python train.py --d_model=192 --normalize_top_k=true --init_std_router=0.00621 --batch_tokens=[65536, 131072, 262144]
Below are experts of layer 5 (counted from 0) of a mixture-of-experts language model. Rows are named router (the router's row for the expert), up (a neuron's input weights, with its number), down (a neuron's output weights, with its number) and show model dimensions 64-127. Each number is 200 + 40 x the weight over its row's rms, rounded and kept within 0 to 999.
After each expert's rows: "comes before" lists some tokens at least twice as common just after its tokens as in all text; "gets" lists some tokens that make up at least twice as much of what it gets as of all text. This comes from a sample of Wikipedia text that the model never trained on. Tokens count by the router's weight.

# expert 102
router,238,223,209,191,154,211,162,225,146,173,303,153,168,249,215,218,203,221,135,150,200,212,157,203,173,164,177,147,146,163,197,251,165,204,165,250,189,180,270,220,256,265,184,163,191,155,215,158,174,162,166,166,194,203,199,227,213,181,209,220,204,125,205,207
up0,197,225,179,211,105,192,164,217,183,248,224,194,147,218,166,177,185,160,205,219,182,191,130,198,182,157,168,255,285,147,157,173,222,121,160,146,200,251,191,227,203,181,212,194,207,219,168,152,200,187,183,207,181,170,232,167,173,260,222,146,185,174,195,215
down0,239,304,137,249,214,215,195,214,165,215,237,201,192,211,180,209,208,184,164,154,143,181,227,222,264,189,248,206,119,183,173,182,247,213,221,182,134,119,121,239,208,192,226,204,195,176,212,117,183,223,190,167,217,233,199,244,141,168,241,197,180,180,285,199
comes before: "\n", " The", " He", " In", " It", " This"
gets: ".", ").", " It", "\"", " and", "%"

# expert 33
router,234,177,200,242,136,203,175,215,213,219,128,185,196,255,142,160,137,178,197,188,162,172,141,351,192,195,199,133,259,144,219,143,181,171,145,139,187,152,183,225,268,234,175,155,182,287,218,203,213,210,180,189,154,168,205,248,172,204,208,236,222,122,160,226
up4,180,153,236,210,291,219,194,198,228,218,200,273,217,223,270,234,206,191,233,205,229,204,292,199,271,263,236,163,200,250,219,199,199,261,185,153,223,155,159,233,236,244,170,129,105,186,239,175,205,172,218,192,215,170,148,134,98,173,314,180,197,230,223,245
down4,191,202,210,202,236,152,156,229,218,222,194,168,185,184,227,127,253,250,245,209,204,142,165,243,222,214,217,232,170,244,224,194,202,269,244,215,209,134,139,201,261,188,177,126,180,207,211,126,189,217,156,269,255,114,200,254,179,183,199,101,188,243,163,228
comes before: "\n", "==", "|", "The", "===", "In"
gets: "\n", ".", "|", "==", "=", ")."

# expert 25
router,147,228,207,148,251,149,229,195,210,170,263,180,207,180,306,201,221,230,251,201,182,197,255,206,196,293,167,208,214,266,229,176,170,220,142,161,169,264,107,202,253,257,210,91,173,246,231,146,198,218,220,186,180,241,219,225,211,198,211,173,207,228,225,160
up4,208,264,157,180,163,187,242,195,177,263,157,236,203,195,202,179,211,186,231,135,217,198,197,203,197,187,227,222,184,148,202,166,246,182,212,212,217,179,306,188,189,210,244,184,250,217,225,205,149,188,148,155,245,252,176,271,236,258,204,274,208,264,242,195
down4,167,179,191,132,207,225,203,177,191,184,252,175,260,220,150,118,221,188,148,112,181,223,261,174,235,242,325,158,166,213,180,239,289,214,168,272,180,137,235,239,180,214,216,161,223,224,261,177,199,179,173,201,195,283,178,230,191,189,256,218,174,225,237,124
comes before: "\n", "-", " The", "20", "|", " a"
gets: "\n", ")", "\"", " (", ".", " ="

# expert 46
router,219,182,238,122,138,167,239,116,179,183,167,218,221,165,160,242,174,156,210,197,187,241,205,220,213,219,152,219,238,148,194,217,240,194,128,172,130,236,248,216,244,277,246,172,203,187,109,162,238,192,252,201,188,188,177,149,196,210,271,205,191,186,187,139
up11,203,199,223,183,192,161,189,180,201,186,202,211,180,173,328,236,158,201,174,139,225,172,172,171,277,210,178,153,206,143,190,232,280,127,203,226,201,99,219,177,194,132,181,190,188,268,195,174,196,219,183,237,202,184,184,212,210,205,194,134,150,215,219,247
down11,207,211,229,238,154,163,172,117,216,161,149,216,184,168,211,172,169,174,211,207,211,171,149,175,142,165,194,254,228,241,242,200,216,171,135,161,186,215,193,284,160,227,279,264,170,174,188,222,172,137,192,176,207,216,163,203,256,217,236,190,183,254,227,148
comes before: ",", ".", " and", " of", " (", " in"
gets: "s", "t", "'", "S", "ers", "k"

# expert 80
router,272,198,212,202,178,149,175,242,222,229,217,170,216,166,222,156,193,245,186,267,196,280,167,205,206,108,254,122,186,230,262,135,236,277,261,249,194,205,176,181,261,192,221,184,222,172,183,167,179,247,195,153,193,192,222,191,224,204,308,131,181,182,263,264
up0,268,242,198,247,187,185,106,204,135,218,202,191,206,263,215,232,276,275,170,240,150,174,161,202,175,185,225,162,218,213,166,248,235,176,208,234,212,181,195,257,225,174,179,131,213,115,175,209,191,137,213,238,199,240,254,203,176,181,287,314,158,184,195,173
down0,219,242,221,173,180,169,260,189,240,211,199,222,223,176,205,223,151,158,175,187,195,166,257,235,277,201,72,223,211,191,213,176,173,197,280,210,185,226,159,177,111,186,201,199,220,105,222,157,182,254,210,189,178,172,210,239,233,191,163,192,210,301,213,201
comes before: " of", " to", " in", ",", "ly", "."
gets: "ing", "ical", "ity", "ive", "ed", "ation"

# expert 123
router,194,130,166,129,189,237,195,219,219,230,182,233,196,174,307,214,223,212,205,168,188,191,217,161,203,215,188,225,179,206,173,183,217,168,131,233,151,156,148,258,190,214,260,187,235,169,213,167,200,168,245,216,210,236,168,284,139,198,144,191,117,193,91,276
up0,130,215,203,212,172,215,192,164,148,87,193,94,185,227,219,268,232,200,205,162,199,173,278,167,240,245,196,140,245,203,158,202,238,263,177,194,269,201,180,257,246,177,155,198,154,316,163,205,192,228,277,262,188,179,177,191,206,198,244,234,158,179,251,235
down0,221,229,228,155,208,155,126,193,208,192,245,233,200,229,203,180,224,217,198,227,183,139,271,207,163,206,152,254,132,287,175,184,143,293,157,206,258,194,186,193,198,192,253,192,263,248,201,162,164,153,155,252,117,205,284,201,204,251,272,217,112,210,117,156
comes before: "\n", " 0", " ", " 1", " 2", " —"
gets: " |", ";", " /", "^{"

# expert 40
router,197,179,182,165,194,245,213,224,154,204,196,273,174,231,197,115,242,211,231,178,158,199,228,173,212,176,230,161,143,231,246,160,176,260,217,216,138,187,240,211,193,185,149,229,227,174,241,229,159,189,158,186,188,187,193,212,118,161,208,220,242,217,260,176
up11,219,160,138,215,197,209,266,212,201,199,201,149,108,217,246,152,213,197,195,266,158,146,202,242,209,183,254,191,259,204,202,153,206,236,181,215,184,228,236,208,169,154,204,288,213,194,256,175,107,252,211,191,269,204,307,225,243,169,143,282,240,272,215,182
down11,215,158,233,244,236,232,168,183,166,178,127,146,234,210,206,179,179,167,116,310,225,147,174,262,259,184,261,229,173,251,218,216,196,195,180,193,262,155,133,254,330,235,192,301,199,231,166,186,176,168,265,196,191,180,205,206,172,154,213,219,192,185,225,127
comes before: "s", "ct", "|", "-", " of", "ci"
gets: "ide", "pe", "fe", "que", "\n", "line"

# expert 84
router,166,167,153,180,216,154,128,231,176,196,248,199,173,183,163,173,176,218,297,190,236,255,205,157,220,144,225,190,193,186,243,251,205,177,311,218,171,197,162,199,231,177,152,140,188,229,247,249,182,286,207,210,230,242,140,206,229,193,224,221,249,98,224,175
up0,190,191,168,215,149,198,153,217,231,204,248,84,228,180,203,255,143,220,258,204,143,124,171,162,220,231,196,130,157,171,148,215,176,216,174,266,183,203,239,209,165,174,253,198,191,199,233,209,226,265,187,289,223,183,223,218,240,198,250,176,191,239,125,241
down0,200,212,203,173,192,207,237,207,190,174,224,139,234,213,322,243,205,224,246,216,179,147,220,187,141,162,157,196,213,174,196,241,195,204,208,239,158,211,127,235,307,239,226,169,232,165,231,185,108,237,281,221,156,213,173,223,250,192,265,236,202,230,180,188
comes before: " |", "18", " 19", "16", ")", "24"
gets: "–", "20", "–20", "–1", "–19", "born"

# expert 69
router,274,217,221,189,234,162,255,192,153,142,205,190,178,227,262,191,258,219,191,226,264,218,156,209,134,239,183,190,155,170,240,209,303,158,243,241,283,236,163,264,238,215,184,195,256,173,203,222,257,266,202,196,153,189,177,187,254,236,257,140,263,215,203,185
up0,172,245,148,218,154,243,304,206,183,194,233,205,202,173,216,265,256,168,172,178,159,224,184,270,281,187,210,134,146,164,165,151,248,160,270,186,221,197,241,168,161,256,129,190,196,207,217,154,174,163,190,206,224,176,219,173,234,251,199,106,173,184,248,220
down0,253,194,181,202,175,257,197,216,187,238,225,137,217,271,178,147,187,216,185,199,259,210,143,174,190,187,304,229,209,187,219,218,304,198,184,135,206,207,203,273,249,213,175,212,207,228,175,134,155,156,152,153,186,187,166,139,165,145,231,164,173,234,196,197
comes before: " to", " in", " of", " by", "ly", " with"
gets: "ation", "ated", "ate", "ure", "ted", "able"

# expert 101
router,194,177,145,199,192,226,181,161,216,220,190,186,249,281,260,207,227,273,247,235,244,191,235,193,148,192,120,229,204,130,239,151,158,157,200,235,179,216,196,219,177,226,147,211,253,187,190,245,217,128,198,216,179,254,298,265,240,226,188,189,199,175,243,257
up0,193,198,188,198,118,186,183,162,163,231,151,227,170,200,294,221,240,133,258,146,216,173,230,208,217,182,195,255,208,147,204,168,193,212,197,208,191,201,252,197,156,212,98,204,215,211,191,306,195,249,292,236,288,135,191,274,205,217,197,209,121,148,166,216
down0,189,165,157,191,223,201,297,195,220,237,229,202,269,188,194,129,229,249,147,196,205,184,185,235,220,209,183,179,214,243,205,206,215,248,186,239,163,195,144,183,209,209,245,147,136,161,228,135,252,257,253,190,239,185,201,162,162,170,196,237,237,209,161,164
comes before: " ", "---|---|---|---|", " 1", " 19", " D", " 2"
gets: "|", " |", "-", "---|---|---|---|", "|---|---|", "•"

# expert 116
router,200,199,135,164,200,226,184,225,191,234,209,276,178,149,259,258,183,193,219,137,274,230,226,155,219,183,166,198,184,193,184,274,270,153,200,138,252,170,158,197,200,250,213,169,214,151,122,235,151,186,170,126,232,148,203,269,172,133,160,164,256,197,250,287
up0,201,202,265,252,164,187,253,140,251,219,206,226,246,250,312,230,205,162,182,165,160,256,245,177,236,208,200,198,264,210,220,230,207,227,204,218,223,172,177,175,178,172,187,224,216,234,217,133,216,219,153,150,235,223,187,159,177,217,186,186,171,192,151,174
down0,175,214,175,206,116,131,201,186,192,211,181,264,199,213,210,230,182,243,170,200,211,207,167,188,224,157,249,155,147,247,223,293,162,196,200,213,237,210,109,243,157,180,109,146,205,217,190,193,110,153,204,206,175,172,176,154,206,216,160,144,208,133,305,250
comes before: " |", ".", ";", "%", ")", "–"
gets: " 0", " 1", " 2", "2", "5", "4"

# expert 38
router,198,171,214,247,211,171,170,249,178,286,205,201,196,228,158,157,154,203,187,228,254,213,163,240,216,241,130,281,221,268,207,194,274,313,186,275,184,224,165,241,174,222,155,133,231,205,134,186,231,166,122,205,262,201,215,227,169,174,166,244,199,248,229,219
up11,201,222,190,221,208,199,198,213,200,292,224,181,152,255,212,246,146,233,144,178,214,200,207,203,223,158,150,276,204,234,175,185,188,214,183,164,155,198,182,216,218,135,172,167,258,200,76,195,197,164,149,131,203,145,195,248,190,184,220,299,193,215,138,221
down11,145,199,172,198,162,251,304,219,178,174,212,279,206,152,204,185,248,196,241,179,228,211,192,203,264,226,120,211,169,178,125,214,155,109,212,163,161,154,185,200,202,275,175,222,193,201,180,165,178,173,218,178,204,219,225,168,217,249,167,149,205,266,236,308
comes before: " of", ",", "s", ".", " and", " in"
gets: "ion", "s", "\"", "ition", "les", "ing"

# expert 23
router,290,178,248,176,159,97,181,129,226,184,157,198,143,216,205,215,233,171,178,166,172,262,201,222,197,208,229,189,214,264,158,195,155,200,192,171,167,285,229,192,229,189,229,263,212,167,190,185,235,162,222,184,119,150,171,156,162,214,182,166,186,151,237,176
up11,287,215,222,156,156,192,157,112,148,231,275,209,202,271,234,236,258,248,204,200,159,157,206,238,202,208,237,202,210,156,227,171,195,151,161,188,162,217,216,148,202,177,169,232,181,173,172,244,202,235,203,149,189,181,192,197,127,180,232,179,212,195,209,241
down11,162,158,168,225,171,229,171,202,199,240,159,256,222,217,188,278,158,134,219,221,264,194,164,98,166,224,238,201,195,121,144,242,136,193,236,181,164,131,173,197,171,192,233,265,218,153,214,222,220,243,224,149,184,263,171,269,260,238,183,261,200,164,241,256
comes before: " of", ",", ".", "ion", " and", " in"
gets: "s", "b", "es", "t", "bu", "se"

# expert 2
router,233,179,187,228,175,195,217,221,218,172,243,276,205,146,259,254,193,251,240,143,240,166,189,210,273,177,236,218,178,140,174,285,288,221,217,144,314,176,152,223,265,212,220,206,195,165,182,273,196,210,139,158,238,176,156,223,233,140,219,189,227,203,221,270
up4,255,251,241,209,213,227,187,157,232,231,113,178,133,221,106,187,200,188,180,169,134,154,231,208,254,224,123,178,267,225,256,193,272,181,210,151,224,117,205,211,257,276,212,206,212,199,185,256,212,193,271,278,189,245,275,98,169,193,172,216,223,191,170,227
down4,125,171,201,149,277,152,159,230,176,191,252,132,144,188,154,170,208,173,258,228,234,230,106,240,198,214,218,222,168,147,140,211,124,212,183,233,207,169,168,194,205,120,230,151,171,152,225,127,277,176,174,251,215,182,154,226,202,207,191,157,164,202,246,101
comes before: " |", ")", ".", ",", "°", "–"
gets: "00", "50", "2", "5", "4", "3"